Below are experts of layer 4 (counted from 0) of a mixture-of-experts language model. Rows are named router (the router's row for the expert), gate (a neuron's input weights, with its number), up (a neuron's input weights, with its number) and show model dimensions 0-111. Each number is 500 + 40 x the weight over its row's rms, rounded and kept within 0 to 999. Numbers have three digits each.
Before each expert's rows: "comes after" lists some tokens at least twice as common just before its tokens as in all text. This comes from a sample of Wikipedia text that the model never trained on. Tokens count by the router's weight.

# expert 25
comes after: "| ", "–", "(", "; ", "201", "0"
router:555545462463479536451459567571528547541554466441554491526464447557476532530500445570445472463446494479433473435543428457537469449466507479537474540561524526464453458558495500559491491463454463551420468547531522525538469455533492476487518439455492510556538530543547532480546469456472431532537528477546461508538511554562447478533560569444
gate0:419423485574485522522471416507447475529559461509415504550533515484479487527535521535511537518525494553562500526523464505584474564495465494465526458477521460539460597551536534505392501500518482558520432464516581524518496431462492499562532508549514468509508527458505516537562504450455520522470483563523479472460555489485498553505438465476
up0:414462489490559543462433455506490549530465545481475498403512466542384524549460528484507504506405422496558460507541454551529504524501458512445515532424532569491534533495496489434405581498499428482542446579492452556474445518547510431473469507486461424508538444491493495491512526419484570448539528569458545494467565490477484549564456548540
gate1:540470459520552557527517566517573423399599469521427581507507451547536428493556520519491454582451450542528545527422507544485499513575512416488482454499502470431532554570512520496469506547561534451461493476434481559521468519535470532474510412537562469464476498545504541530521528462510506484476490480593535447473438473483534450523493490478
up1:511521457507479559511511516476511428470554412477472502512571489494466451506502512536488533539471433549543538517447498518467523500490522563536437518532543531476510570560584500427435532489493492470507555489415529504474468577532500452484514475495469538492490462499495477527573514496452538449466495545576506479568482446514495432578492483545
gate2:549475535474529437546534477522527397474451470544496544425443525570531455516534512571523485464504549478504482527416503514509537523458542594453495522490509427530529513487558491469430486433485516510579519378479527535468465550504462487508522454545465359470518482516471462520511452519521540416538445549451476502471465475558570503497516563523
up2:568452547449511526458563476463485433523496487501503474491433537514476505504532526522548419452593555529471444519480412505499547571477515528513469473454508505493503531457500531474480496483482544488501562461452499493486476542535486550485452474522463491490528510486514531524471489509532514490462522541435492561478453545521534498437465575458
gate3:541507461458535444524519514474506490459479490469459493496556505528481442516445530566493499512522464468469450501436467493474516492568563550523468498525533489589491499473383426469464549608454472536501605504452539538499492541451497495527487487515496520458490568478485472539502496541464503507460524510560519485534529576504503522486481468454
up3:486462509517578459518470493471466488541531491484520539463469490497588432425470546526477516468490480421505527468507475626470494531559461512398528480498438410449465478490469519524483545562520501462472512510503567528545451411561601526547537438563523509527516456460490480487423616535488516483502438504522453509391527543464510512440454511532
gate4:584481543487485510518524489501493468547471450496568553474538501449459520454519587487466533492490456547451572508495467564556474542521475524456468458475439534485491481492506522488504477471490512493569494442535488489544546479498488481533475513539446481502554449450493482525425488613444510508452513498490500610531487483455478492473466518514
up4:498476449527516519553485499466559477485464488431547517503521520394437522475568531497463494488493502602438519532494512499524504503471502550453537458450478448554436502526511457509527461506505554498511520478532453508535539480452494522538481527586512415478518384521501475549466501505477468509485496491527533574426511522523576482541506499478
gate5:526467539448471470514504472494460458551515527502501457546473526502435421453516503502515497457501491507478424517514489532424500537515577479449491470451520575468514481554462491499493498544509489506489475394454517455482462587482501447510612453473575424462520509502515497514458458499536502572397487551511438537529486476452444502482547534496
up5:438502559442549469491520533455531469480448453472471478461496448496471517457482448395525540504475507416461478456480406478429544543453546515426427480533523550442459489514496525450508515485471521534440530426388532499492473564465484481500551502516531508505516519473529542441546533541477496479481617503471537486493525480426483498512496505544
gate6:526521441459548491497537485530534446460506575488504489521507483484530529456432479545497498435556538541546432528469492609346532512540502431492439467490494513465558559423539490501452515545473530510439544460503464476508564496497474562509510442482453472464551455492502537537468498521532488549497439510512492460491531521469485549467537382533
up6:511514497448516441539584520506548434460488534484515500543531506484524511536484454506488546461507533538494493596495485586467549455566525435485490436423465431515547564423517513519466539544492530456481492415534469533509470461523505563556482478529463462454537475474487463598480556548571498494531474494475520511516464543443474513449481401533
gate7:459549464487476554539552499464483438505501607497390530483498493487516494514448451541497461418470513489543431474449515516479489539528563538510485486415549444477547518541541540507481528621466488558535559431462405485452464488533475467591480502498455455446477486504464487553487535538457424548527518550500498425567557505472488505524483482503
up7:488561483536565484519474549508448509491476494566469519581487444488499425499540437552464516406490477577539443497459613580574520547527504552469537522491484483479515531577504534456513496557460556537450473453575466539457505433517455510551496561473500453515387504505473417498483569524481445503495467498501421446568573551507517516498483535532
gate8:510468478483522510487480521458485503456522515501402494525555535461530447479506441540509428461450560466537577488477487512533521480486462547521449459579464455529492546506444509466492522450498528500551504545482476521379497575508510427545472494512511509505571510503463501470554530594502528539507512529514578498526504517532561507499469535485
up8:461471527485512488510497461431499459504572524558422448506580411451513522428522491545473437498437461531518495502406552485485538533527455523443538475492468453468512551488516470456529472488483547475526544476529504522424517521526474478536495575579530485434546462528525501470519514645542535497498528493447611509537470528496562434478427452466
gate9:510572510519495418476495527443441441484517513492561520479500481459540463527500529443465446462510516489553435490478438512506553475477470505465501475477536424482444521476556400508511513464463575454463534514473469482426496525569481534509526467495552426496451528539451443476475517547480467524424459430454501539566474517506449550486427512489
up9:499582538534501403474528468473417404486459416500554509532473518514510471463486483512444434523558478499481478458588491532531576546547498529473518481504516571494471555452547468499495488436468505450503484514460464431485492515533457524518512546596493450486501429514499468520481433460467515518503527498439464473555489574481524524503449519521
gate10:504428540577529424529454492532467489564494478521491504475504521526490491459455479517531510542565484554450571484484564487537492448589478510533498448458536536488495520449490488509495534565464540498508480429512496497464427542524529524537479542567501473469506506558415492508454500479493497529523495506583486380476455482567488479441449577488
up10:444508480524485530461560473497510473497507491470553426544572473469554482455457514556504512530489506466463468567491489517459564458594526628486445481437481398534508556495532502498492549552480528487524455544478461506522504424498508528467512498511538483513384487506513501481523476534451496506405476520554438538411505513440509475509512503469
gate11:436465474458492557486455457441540475453470476482502479530471496572476499461482463499489473474525573509488511495489471508502473494451488545508521449554498489458508568480504487543375497464533498523491545520457508452545505555538437512477493466485521538498492463398431559446520491496489446507436532503492500512408473443565499483438518543501
up11:526556504447593510445522546485573501509496473455548564446527537462518472510478519463512502553411439464476484405502507537469536486437447481427452515576520480505476528489491441474471467459468500489510517455503479488461458477459488455517550551546527461497608578530567508525438548537500477458435561464504423449478491512461569515530467554434
gate12:503543516471521539525490486557453525485558547482531448524475529539525491542474508477504551509529472516520588515486502573527492503445485485499467527526501525514467500432434522428544468466565540529467539484506456491474576523566497530458509505554528525482472523475487567560507542518478493500418541477516576451486481523442518474521490528493
up12:442518535473494498466509487518508427506534530476516512466506477475537483501492539504480437512535467517544511563459529535471470505471467473488536543447505504493519493466467518463483487467505491437474573453529488508492508593519548525482526479560498515413530480444457565516430562585546452490422575457466475512462504550501558385550534503552
gate13:495461541482488464474482520523559460461476521515494500482555569544533476488511484510538477539502572432513496454504472516496556531444547506497474449495441462445478508530531482488465543455492528475498504517437552516580557533519497543545535468589504483480494556434480514589445512545499540579490500521498517428477498476489568505502491553516
up13:479562526464486409472495528464464446502527514517512467436494440472532535472544513492475479429546527454520477468493510502438558459486519600478519441476422429578440531487495522502479493515521502514490505467484502490483547491423526524439489507588439506495551476468561545532498455561498504481463465464511528497496502552493498507495463568484
gate14:483512538483504500516539508516469469489436486489507543398458514564524480500535480500521499544537478561446490552490531501486479534622499513448497456485434534462514472560505478474485467515510546483576498378493486465452480505455546488451540556558555510448505493465464554496496444455565502538455565560500522554491490510524541474475585507472
up14:435543480523566533515509515510480469528462527560532513435467522609522447442550441507515499555515442517502539501532482516516472579614477504432508440464485544445467515445531474467593495554468606488527534370479491502523495508485580502483549505541538509424577503479505503430511416505554486539366548513476443510439521518466539506429569623509
gate15:448479522473547429471529454560558512506455479481429529498516485505361550441478529491521535515476404434565542502506508520452503494421553507522535526468471471506507526506488447461527444547513530544571494493514513498466513469495492517487401528576489463448488436471483426493534475516489519503517494519512441537469519490539521557491478472512
up15:444407527442500496472551467528485483507491528530478531508537462522499502383498522473501492480511502437523478479550451583467518584474513551523499494461429447504465516573567551530472503583516586495557551476491494481416550522572478451502431475520558482536486436501472488491525491542451500506506556472528491514471483480510539501438482540574
gate16:506512446532538560440424539472478449519550490514500406459503478459519555537490443543488446578451482428496520509477456515489541470519435533527468525482482512553457532461416521408467456515539513519485537432502547449431517518462454495519499479546426450487563451444455424530495524534517492533493478497508462503416477486548552557467452552477
up16:492453500489487502492468429528519449491433562477491468462464497428570523545529548567568498540495468490503516495468529447472466552510477572574546525484492550550491429503419492488511504570476504487551477430503511516530555485445479476503482575472512460489574519457461473515472508469467453527429470575477460511387492511452519412483503460427
gate17:535525510563423494527457432561476527452524440519414540547562489456465476601487484482539550467476494538468476548514524498485548492512552548539481514532523609464477481492432497468513473468490609549554481538527566470465548526482439515539478553507455523470509568543468468480482483525530486519466411485558506444574482499551513500511469501506
up17:509479483462418522439545495571450434514469481543489513553577569414511517467485471503558500516510567580508461542509524515502534507578470513465503507603498536546478481498487545465514494435508539514544501432504467466495509536509567456491545520541446423430602491497504511529490439453543547500441490501511527539551428539464542495532473476510
gate18:492518567494501487474475479538473445510533505524445562432608469526528496436527435536484468493445507560517495577487517499555562489531501536526474472485478421468420491454513388468537555550450564512438530413485530510433480493498561526481487493519522494465529500516537414525549451582555525512510480435457452502493438532479549496467493479500
up18:477497526490556557540485583538512534423508494519458503471458569510547499481526552494501494474506431473460505607522473479543530479469530525519524508529416494463477591473528480514501465623517581462448508502505522494481527562493486511484558557515449520502554525508518477492446607572511486483446461495500496515496470510494483445446588441456
gate19:501468518457510546529500502460443477514605524544417492444504553556551531512518552499495519547488491534558547459474490567493549499467473544484441486500439532519537485511441507468502459507506441465418511439520485463444531605514495530566516477503474396485551486453591447502474500534498505492505476536533454490432487489528527453473509491455
up19:480398538494524495462517463470441501484502513597497577539538497529557551515493513507554533531534487543525473575426480549451520457503457519485527417533533524573508501441424522464459486541522482498475468543523498528519527528533491525543480508554509425446590467512550493510532513503513490457464488520518445429479464472494515468470506503511
gate20:468495530521465520418484474501501487522470569465428493435451439482542553525438488434499458531541519547499484444479381597506529467541518487472473447567513473533491551512492534481457454530487504412434468516484539507528501490540451512508470442535447481489563513554597467569492484587518584494511485479501458485516561526481529500490455502550
up20:453530527493479477449449475535535467493502484467502483460479483521482540424515528482487456487506491591415458491509536489520483516576541509435585488509544468480524536514574497470495474479592599503534538520494543496453468582522532560502548550498511413468530504442479538537553553486462554503533488419516568419437475544498485518472521514515
gate21:481441509491518424579541498508501474461542515438485498551532494514448517467548563459522493522547484464537562442462516527477498480540451550446435485468487536519530493501418475524472468576516468478454560569432471470527503465538530516498559494573556492489521490447471467466481546495606491509538581520517436492442539534464546527512533502473
up21:453530497503506490494525485504562490535477512468458580502467411474469444513541524507570496550526477454494455599483586491449525530541556523420488489529488472547559518586517488488494426531532516500488518401450504492487482505514512551533527524581512446514480535499437489490497543492408499505572565538469478518441487473500531474485425506473
gate22:531472474453544473429507488517525527477517523534520493539560495487485460497506507462521454482486461485574518623464546491456532529499512490444472526488532397448502484435522514533492584518431549502421514458545543533511499574558576475518459520521566445501542493450487609455526524507515479443439458500531542549512527531518465484491519501413
up22:498460470499476500455509518480456486465558465568448488518513445455518456475478511484493460522512509452556507560467547502461558489473510578534499426413475401460462478447563468521503544570459488484494495366567510515430526479545553480523541558561498475510571501515487518558576537521506481456515504482489579544466517560481516476537396490493
gate23:511484485522465517501475489533509460464457525468411538477516506421535469503532492492530507469484440539568504577545445543503523508450500499504495466492453520500453601471506518490488516480499527428505506460517476510515513495542489560482568415535515499524493519441535473545495556560534440421538546537509537554412465481449460543428476546518
up23:502532498526538527562486485527509520547511523421506530483460500593450528468523533448549602431515460587518487478468550497536557473429532477570473428504511528467535560440477468487503507444498532532539529500513444505548516485566419520508491455486471474531473539461526567538533549575597532469495494470515477492421533496465515513588492498510
gate24:471537491550472415466470512560502461460487528476526486535510497410628449568549478535516452468528529593461465525550516478547519510525553533438552482426535484516484497535518447522477532508488518490527532469533467485567547555477509481504553422475582443536432450449537489433545541557513523510431465453496464524435509546477522456467472534560
up24:462488521531521464524523518525471467475523519551537491487476502431519553525539557511513537520530467531489483509548464451533523542486552507474560515474541520494518456508501482501505552569519457547503544537483569519534531605472520540489480501495545485481464458479488496497509560600542567440469529488543520516585517517525477485481526537560
gate25:499554457500510461641548481517550547510565591445447423493506455526557480468492475466531536566570529483565547417477562523537522556493495499432578448516586412525491519554489480534501529526543465498488559422472472485490595493452496493546479550516538428528456543508520526452490491520512565436481463520536505487450507489500480493513573542468
up25:546548441455560477577528459478478492496532580457513336510533447461579481539552514520580537459530508438551547408506516562458457477544483490501558481529491441489485507470518511489492531580542490448469569469448506464546514467495519529484508526568548438512478529510504523456471479503500513451538481550580537433519508470525485442532512536466
gate26:472545549388597447485500549489374438500493524488519519452524474485547468525552547490496438546564439445542494518483451523476541422600529510524523491458465563539472506538556487517449533565500494494582545500451459524425453500489552540452470518546486512475559501501525486493447556506464427529460478447548479435557459456582499508455475494446
up26:530544532559496515515516515488499525422524522489474513446570484551447494514530462493429505503492497449493563509468525553577515451513518572459549535455490620521514504515481517481513504551497491599445563549417462445470533473507456508549516533581517493574526467526555459513506516582512490566451571486519470485604543514462570503413503501548
gate27:531489499453458500518491470471477483449536479466499559483460505523399584523537467536531498472528437567439489533437473510481493454519464533454508471560481468447460528512447460491568446486536583543432520518470532498494566544486529470498510475497539470508446500439519465507490496500515441487478457588488566567439493541524485481433443428494
up27:439499449497535469581490473414482473508496502503548523483496511495495552491523459519532463501471533590482499541437415499532548500478467501466563424470520468461521530505450564451487443557492514528478509538513559496457495561504525485507509466553447410485515483488468475472515484569497526529490573460537540647424460502517505469450516472530
gate28:469527505457528527494497577509508492514569488478491480511476505457577490454587547509558579499528467496556570532503562499465534504514562535430449501514557473501550538467492471460540474528489540489573569473529550502511561498458569569469526503538487497529510529590474428532442567494491449513450560491482517450323525485485549537467468528471
up28:476433477450517513489543576493430461462517477472554469507485538522601535497564562539522548515456483511572542472518547562508558489472558540498482479484493483461498543501497485484537494425478515470488524553458583511518584502510583542465462513562478487500516494495422452571456609464483437480474611484535524480413461483519505519459470560509
gate29:489529541487470523570488536426454439489486530452481461504478498500529538532495513546478488500480480638515555508467443489475458544553510485474586495435421389430579485514499516453503469477433468503521450447557532506437448514527548488495464527531516487496457489473551480499500513516449611459554544508530516417522495493449559483511475462503
up29:524486488597482509471555552418498468491486441456474470471512541498541524496522567507493476508465504641396515482448497457436493452584519551467470513482488508500552472488509565501478458527575563491498542526476446472470511560494524486535464461583469448536478505461502452552558488554435542550481472506511518444417505486472457533487484537490
gate30:436542456478484481498473472542479413522527558482487492513537488462499475512542563508521488486520489483525539502513533500493510532487470546527485472497464456518512505525506448480462575450485559511524510488505534465519476501568465490492557486584554484506519454407495540505488512536478539483451490490554586491479469518468494430537503518460
up30:514490624546497530525488507457509459494510517532440436490512516526472464459417592473455464432555523483587451558444560506503511500521499515465544491529465426481492437544537528490484514531519438432529500333474480461512444515499588515494528508579518478516501438477489495458479464569493452486481506481459486489456435578549533587418486508502
gate31:493534564507488504505411448493488468504474498487454477489510578478642477544452518439522537538473494509501476540464472498514511494532548541412528504472477480484507532504515409495480530510512544454489455460502486442473523506508479563552514562514483477506525478439541464466470495544474591458467501525489464523518415494486526458518554456483
up31:559474566474472483526527507531506463462466470535543495545560474470518468511491504489527448462439456537543531610413607495530522488540499474591541422494483420490492512469552447471555596524395604515474473450480535460439560501510501571533512523556513480498538509469443504486436486510491506518451483556484512514452491481490496466496451476533
gate32:475473439447495514533533486465518538540500477457558560511529467441627518479465533511573464531509501522483484499502493513510484469607575448477573427468477456535477531496467483483457499591529558506498534511505508451508487523476490521494505447597519488420527462516525530531464504464466564499467485482571475497494448406483491512509414543537
up32:458505449607494519482547501430478534438454482476524512521474452465510459510409538491518485556549418465549444503498468438438504490532544448542478466470487499506425496540565427521482550510502479477547546455528498464496546544550506476491530521604472539498557512491426452477488448487435541505463504529477494557506457462503500517568440484504
gate33:445538426539496489506489510510458387457493514507486452513490552421583539492479516459530536493481451527545437555478443504501587518521494529473555524552457573515523520512523458472468510542467527566556584423503479558504463522517469515519546528484451603441435489460486495565450505549526511582519481521520511491473466468499565488494498486509
up33:491576545477552507505481488458476497482457464501512543543456465532556546486503499455495527468448482513472489503513492532541572471514513456450553522466469499505508555420463488442485498512455480501440461467538523525469481453459462478574518505551466516480484466480465487566510502521536552578536504482514518538390499489514538499531538485553
gate34:497466517497486521508519514486494520482463503531435549501413543492532502495529488526495414559490456469425467568509461488493547504508478548491475517463478499517481505452462516558496556564597457468489515586483453515455559521527526488481529559513476505500486553461457486464445443547455525450431510459561494443471468533575500546469473418446
up34:486504519449492519414463478462452579577516516519509501548463565424473488513602498501476481519510477433458520485513508472447491633507500549488476527498473467520486509551502460438579507551487488491399491533545482431498511481482461583502502533533555424496454485480482513498463473468459543488437505559503482599465507448544517451479449449493
gate35:380534448467499424532450540485527507469575523532522459495512520411442446485436505518521535492488536541515478543512524537428537512443522552521452529519462593546516478476550520488575482495562447501524516397497487502531476451497446420564546526579495469495457449477515508550526552534447519504416520491460574528457519476559589502460480491526
up35:478538501489477464521538513467483446427480462526466493440508497441553534493444574559464552547510499455463480448532480469416527569531526565532517524492446573523506511496489500451535483552562475538461479463466452550500442523481447481549438470552480523498499536480508513486517555519458527413526547496493578445534562536433498525394485532496
gate36:556513525503523539497477480541513504477588498500461462470517510404558457477451461493570509537535443465472462517551452512481469581496505451433558485512472487556572525497503587506483452556500516485468478466515482500471491538488440500465378525497459488517482446523534537492450491521525482471468479562449497508466506403471570530468506495474
up36:528488527503451516535487528512490537423535497461528437546548479475593547456434494490499465571541459494473494507496466520501489457478478521453535490472531513518486480554491536441477501544468523491502443430507466491458491643479444530450477506512543483500478465441454529506480500536622556574416499540454509539542580434469498468441490520541
gate37:481488446558544556547485481559484438392514446491487478426445473508526410453435552493531447542492542530451532545469513485534560502478494473538525492513590533480472556482520492514533551472457554462504462562524500476505457585479557557480467425551510443449480506550503522462492571532547441518482469502458491485547479459540540502544574503509
up37:435453523515506573569523513542458450452536524497474460505462498494510426504471516531501413532509511497496561513496468513440544483521479479570482495511537418461466528482595492542501517505452622486516483546480571443469506568513553614480497474569494435490522567520466479456544514491454506552443520504519489461498453454574492467497556489503
gate38:504543550404544484555473481485491502491531462526422453507510457562462523541503459529501509613544506491540579504564566496493527566466508447497523466528508377474526451529467528492547472552507510495462519443487502483455516475447462452532539488522532489494560492484503547542524531507533494550475563561496492399413463530482495503513442462547
up38:607507532481472605471479560455572489463476464496474518448515477437476514457509562517498571541531453461516494521595455522617525501492517517464489463548508437487507506479479530517529500534499530485559517410508457466469515538492462458491537492530480522473545491507483475510480536453532501518490553509460515451432490466484561468471387465533
gate39:520476500505503543448584541503558475425505477493583507463529469441530485513499495562500519500480511484454539497518533540456504431474463539494496536488438507485481520527482434496469477537472496523486530466462490459450474549470503528486464516534501541468519494486531494440415478523455393475444532455497499504538539458497549473580537481531
up39:450473505421547501559487487471516546425509509506530515517523465413508486549553476536491432611541516450473487537501508522558463500484510541474546581554458464568521526542526483537487472500529571518494543439501487484492576514463468522545454549551503462500526501458473529476525456520499463528383529502497504556433476469483494482525525520518
gate40:525420560552477502426546485485552487420474521533518489448526536473539494489486483460474504528491557533530558507511466528575501482540433539473459463493501451527484493443504457494545461415523531509453512420518486508470511503555477464516487524519440464466512559467477501543467480471493514563552500572446501439460503445534572512459475542561
up40:573432514492457567537522508438554480457449510562513543476540530479477463560476529489510542519553475476503573533479465537564521465533516539492524486477513468482559474524426532534519527473490504549542525420531556444490519568511439468526538504526442510496529533468403490534522557498463484521538572533484530444476561433554555488500512502523
gate41:522491495471522471501487493461555412510570485462516455496544554485531494506480475521557545491520504465528609465559536535464520573518494486502489447482547466581548508486537581456446487578478433527537524522512444499468533540563542492515479462540535527534502426461546515510446598529491440508496473446597524408367501481467481465455484558469
up41:531460483491495454515542528459567420460563508487448527478473543477532519508487516495514529472483487488480610486506541512491504518619493550524500440471475468488574571478545571452443467604520536519493513433473427500553485549517516544466494437580476497484501464430510460530476570559486451487470506497567495502395513517406516450518471545483
gate42:453502483440518566467549462518513503481527471426476499523550645482523466483531550437567507448458454486495410557407456542490521422524461521577495533505502467471534532487519430489471503550494540550489488443516556445583560468525507562426550483566489465529484452462523457489542493428482506481489430529490489427429551481452494464482457526555
up42:440496517472474577452482465519506495493506508453457542514615573505535507490524520426567474456477472514493493541438483508495578450545511558513458509510538444489521512505511462439557456513513534517508468402496535483493471504516472482461500551463469534454513494460508447453495529560471568454503490506513492478428536498497474525455441536530
gate43:531494531499482480506554495446450526487482493500461478477495525491526555482475459522505459482509417523503548478469513513498476473566512476521508445452551397516532533389470515493491486534538512460557494506503528422526501478538527565502463544491555467508425520435513457473485480548528477468521486453481460529490473415548491529515494559461
up43:550443547476468495514478441386459407534504494480448523472491474441520523517480487557541432502534480569494536493507503469528557501608505461504444483463433527453502602488415454503490493542546454519515453501527527520435555517519488544475462494585476462441534515463520504466549511465533505487471464489491500583447519468510570534473417459477
gate44:493519556499583521532458529541499433468526560460476490462589490496493435452484498428483499507529531488526500523428505560535466485529472492425474477478487502537482531504514496495445548655497522478549576524412509499541372500471531486579508509518509471505488488471495442503471544542466496452365575576485507487563530509543491481412496616474
up44:444455568524462474420553500518477519486562538514465566544568496487486481491505497530514554495570457519523493560464490556451552569499471494520507456529474491504571516453512518505474579515500566505490516553461452472490459499498521492509529519558528463525508536486507485497485539430458572473457555495460622510558461515538534558474418541490
gate45:516497539517506506548535471430568449496471449543443553519457470493517495542516561537483520415591500488508526539531466470488525559471538505515510509464464450479487588491490454523537469486450564521445526429452465486569500491477486500470462503549506488464503496522430432544477532487519506498485499507448563451464500549505508514492444527545
up45:491543487513553497556595493468460381476529454499488555539413458523528466466444501489522520495512519492551530526477426512515572497526576520508522481490479464515495501519479497480529461527523521500560602334486449516549497560564519549479527530540517530437564488485492497577426579510534522545465553494553491501442489486519549576519516500540
gate46:470506456503509504545511544499468505562530420450552507462538535552516557524518581477476497474489542515517483530475521486490511567562486465438569441492506505451512534526481480497508523563455511548502505470501504568517543465444501468526439620462495479499477499474503498488423533516520576483478439495554489503538539491479481496495452545517
up46:514463463471475552523500534439462528470524504432438506453543524519510585604459474542497504465509543474438455526566492493407470518565512560489497450514432499510508567521516543505479563512525583547505525487419489545511484565461544465494426493516481528452436532488485501552444479566475521491393473503524517554530450539503484512571457500512
gate47:555534526454425554515563534445478440554512441457486541529493467482515521539400501472511559437468481426523470561542476550519495550465494482449480559491530522501534582564527492450508534478510538488521484409567422486511509478477479517479506467520469430518512498503548447525455579429512524495484497472525533435612488538485562558537478519506
up47:478474521459462615551469502543520456514506497506467434524510433436532540556437483579528511535437500500456507524478451544528542536453481434489474473510468511500528535585460485522499476463487551536528510417537429510492512486424455512490482407521455465507494579488551442547530524452550483576449493459534513473447487481492554589456539484519
gate48:446436539587457428574448473483545476457523505567465501524479488464543426521556493497411519514574545566479474489535458593383567507599536438481505514488509453423543544446556500499503525539514439460430489512471495430470520445467514565452502457520464528539489490519472504482413531515498502503522496487511514513375548434543516473506502508550
up48:462433490507475553516502419422439408450518452527485551513519390485499458459516498467523496553468481507492481497506480572466495488530517559485476453474436469476506495456463449470481508582518474401528478469482491462453430586521489487491483512568544522471479550513481451480437514484496481490497495470579573552498547548466527454491381532476
gate49:436448541446518532554562499473516459524443503458531481463502513547523475463486598466533498489502492526560482450503513552458531519477503443477530515505475546488562480495532544413513435486473502493536474461489464514483528552416486508410479495480502499486526496463543441531474506478444556440476468481509521584472521539484517616615526509571
up49:472494515492532500510544460433413504534474519494568468499555475542509474471502557458462505503559495508557494508495525521446562526485446526470510432457488477479483533535466543429509471537516502483557542466434520503493527543439511534515412455493518535487468550515477416500474491459437496501443440473516551475416481524496469498501537508544
gate50:422508509487407549513447443544476534459487531447528473428498506588465526585541509500542517483508440522456464478557501447482469538495475471538489493597483553544536510551543497455415481462523438470459524446454473455468481544490433528474522566466413512483557445452541494532526547502468525506536492530434512442503417506488500479466457492488
up50:470520462504513480519456491541542495553470607451514507543528482572492525479501574496573485509484492496540471546549551529548573464578478558518472447584448564521513528506464497511494534519502557476424551378523438441460502490513498482571517469573485474474571518549492530549474488550502489541446528542490472363434529443490570445513459496550
gate51:450525522522473537494515486497518458517476455500530493499521511450509541533557470556502555480518467486594443500437480491532497491488473499413507521481504555402497566501477500474476488503505492510517525561524446527584528514472531518455515465580532521430526496484518512472528454574428472489420552445520509475474531520491509465512399446542
up51:418524482472561518461455533520517504532487489497512435496576460431567491453512498562462447376496515668447455470470523521517533516484529515468542513479447414446483535484438469434484491567527559443496492473487506486541433533499491462467541516533523502443511512462495569554532567518533498443459539467507455468378489529529530484495457471515
gate52:546541527508504567508470437529532468434477455485448499434493415512507548434499501559508589515447492540509485511522539512534537550467533471466498517478514464479543473494460524471530395541475548496541529594571488510557435568488503495466437502548493489483522472463443500468490461556473560466481600539442491550436484516480573488510516496518
up52:516519525496463523498516449534510475406504497492435514468535467485469512450491539588524514517449522511513460537533519523488533508422476560436484559542466497467518443520520552530533486539512563530491517601530467499503480504527504439482459526565462492475518511482460476494522501562460527441445511525463454569547477497485574490508483473484
gate53:493514471472451549481529506581490405522433465500503492461505472522423535449514452502505535407504543546431552518478525496487491502487495482484566549517455505502508458523458459487494509515396523509520478500490523437481508520542495505463468521572542498490465497485414460584578545492484523506505461485413541503626483490486481492491456496558
up53:469440479485501485526546490501420525425520480493488524513495511463473522472444511498491567477507448473502526484483548569492512538465512524511462545546465458473513480502462506510497569534505499487558561533463531464500528544518475512523438468585557499439472579472510504593446502470453522505489516549498546529601527495501501529445449499530
gate54:529435525419573537494505489475490548488504542527492496502480463479528501468478416515453474486501494416561414549435506515570479485392519513543452519515545519435556573472557498491505548505481502494511542467530445509551490453453495458472515401493527518487526438515574517561485573473479492517527526550483529451569502475499555471459446493480
up54:412492545446462565574552512458490445479478516504501572442488517507480506456453435529553545572576446494563597450486491532455530468508501416510486454471510500487527465554453472457476491496510509551580563446503526472471509467477487520531443481585490472504483458506493411501477510492448494431546503469476494427498480515512467471403458536548
gate55:469464606512524445490425451523411479463537541457434449516534548526529491438440542530457491473545531490506478533470516460535526531522579444465443518448519526586503544530510504503430531535489556467491430388504484496506517507518581533558477627474480480510539510528562455502455520510504495520467476436460471504392491491502525421462464566532
up55:510521569483508495514452485516472502441553503470440527460512539553568490503487529544483469464500524510470446565489474472443555509507492562484495476469554558529492562456564443488457531537546565472531527474489506430476593560497526501496497538543468478551532487531549422482387574512542473553481554518505438429529498524515459481447521498491
gate56:520457484532495541504602523503531501465525507424444538497499545474394477464495558498506501476512558458491490538490472519553488519414511523534489470524501527497483477506462522480503555523484541496519533522478493449485512554481510558551566488504466521526518530455427482466483594574474475523465594490566538476597452452538491474480465477511
up56:449576482575532462543507481499519489481560494537497492529450545524554500515527470462495465460455446547455525531476554476496500519483544516517543535456430477586489528515435449449507496513574563535554510415481500422525440465541500429508446441530459436458515505426435529562483502540475507516459530519506494510571494473526475475509457476509
gate57:521493529525468531638444465504418462534549479516444470493470511520464465447491526534489419476521495523490487520510510496538479525464483520544461502517496509475505491469515399483491471540495570579514537436490468502478539469503536503515490418593451519522479424441496482477469549495470461537419516534404571519481538466424518425399466495547
up57:434477498494520556531456503560487498493494440474502504437494450449485506449536481468448548523511464564505502538432631486458488457451498565520463522455532447495490474533489524412567499480459518465503445550488540447542540498491416539513501526573471530536533483509407553505503517501484541497523455518411538508502477487432514529497436593474
gate58:527459472543502523534485457536442430503530514501548526470540435487533472460541524497515438537445465589519505510518434536538553512559499537464549529516527488473530548584454489498495473517416544534478529460476513508472630533515507511523482589497513464457514502466501472524487530528450477549448491551444546423562515477535548472531524464525
up58:570477493517484510509516512514481433467511532531536570564537478453525476536517545489473480550451518483469506479397493538514530507473518526465432516449460444486516574559490449529466434486499552529433493499408452594495540536543499586546542545483478512437484454456539533497520523510492475475471566559488487391595509488553528481454467576524
gate59:413502499477510518498471456577487542521539487481474536535464535439471557529522572493519545579506479550521509510530457406457513477507517495488459498473483497512549514484462495502473514554577492509517505483520519557472492507494537543555429532559454560486476499530607504523485553529491478526474517517503451554464455426446485510489481507478
up59:501473429494493567508516535528540513500531433439460540474565490453505468520517524496557544540439532520459539523494480504428521511493491525534482569460488553567543527570550545510474530504500496548460468416507491462481537516476525497499488495590560526521487430528549480488524548489528518518468526550529475526548396473512508477512473492471
gate60:448473501478489577524568464472400419531562526473453567487451611587416507530512512465520569484493462500520506509529458480525530515490571530485471510564485489504505529467563485489479524465523493563473475486521540506495501501538512481527445513519494504510554498515494485465439537507582487497454482490510485503447540510474495452408497560549
up60:537467495555519493502538492509435494512488618532456502518537536515500461547566467525590476487398494455570489529545464519510494451486503420473459444411491505592488583440573523517523542526582482497464455511558479520525515483478592507524488538529519446531491495538501497501410502576565438496528544507505543410520491535442466468489504563542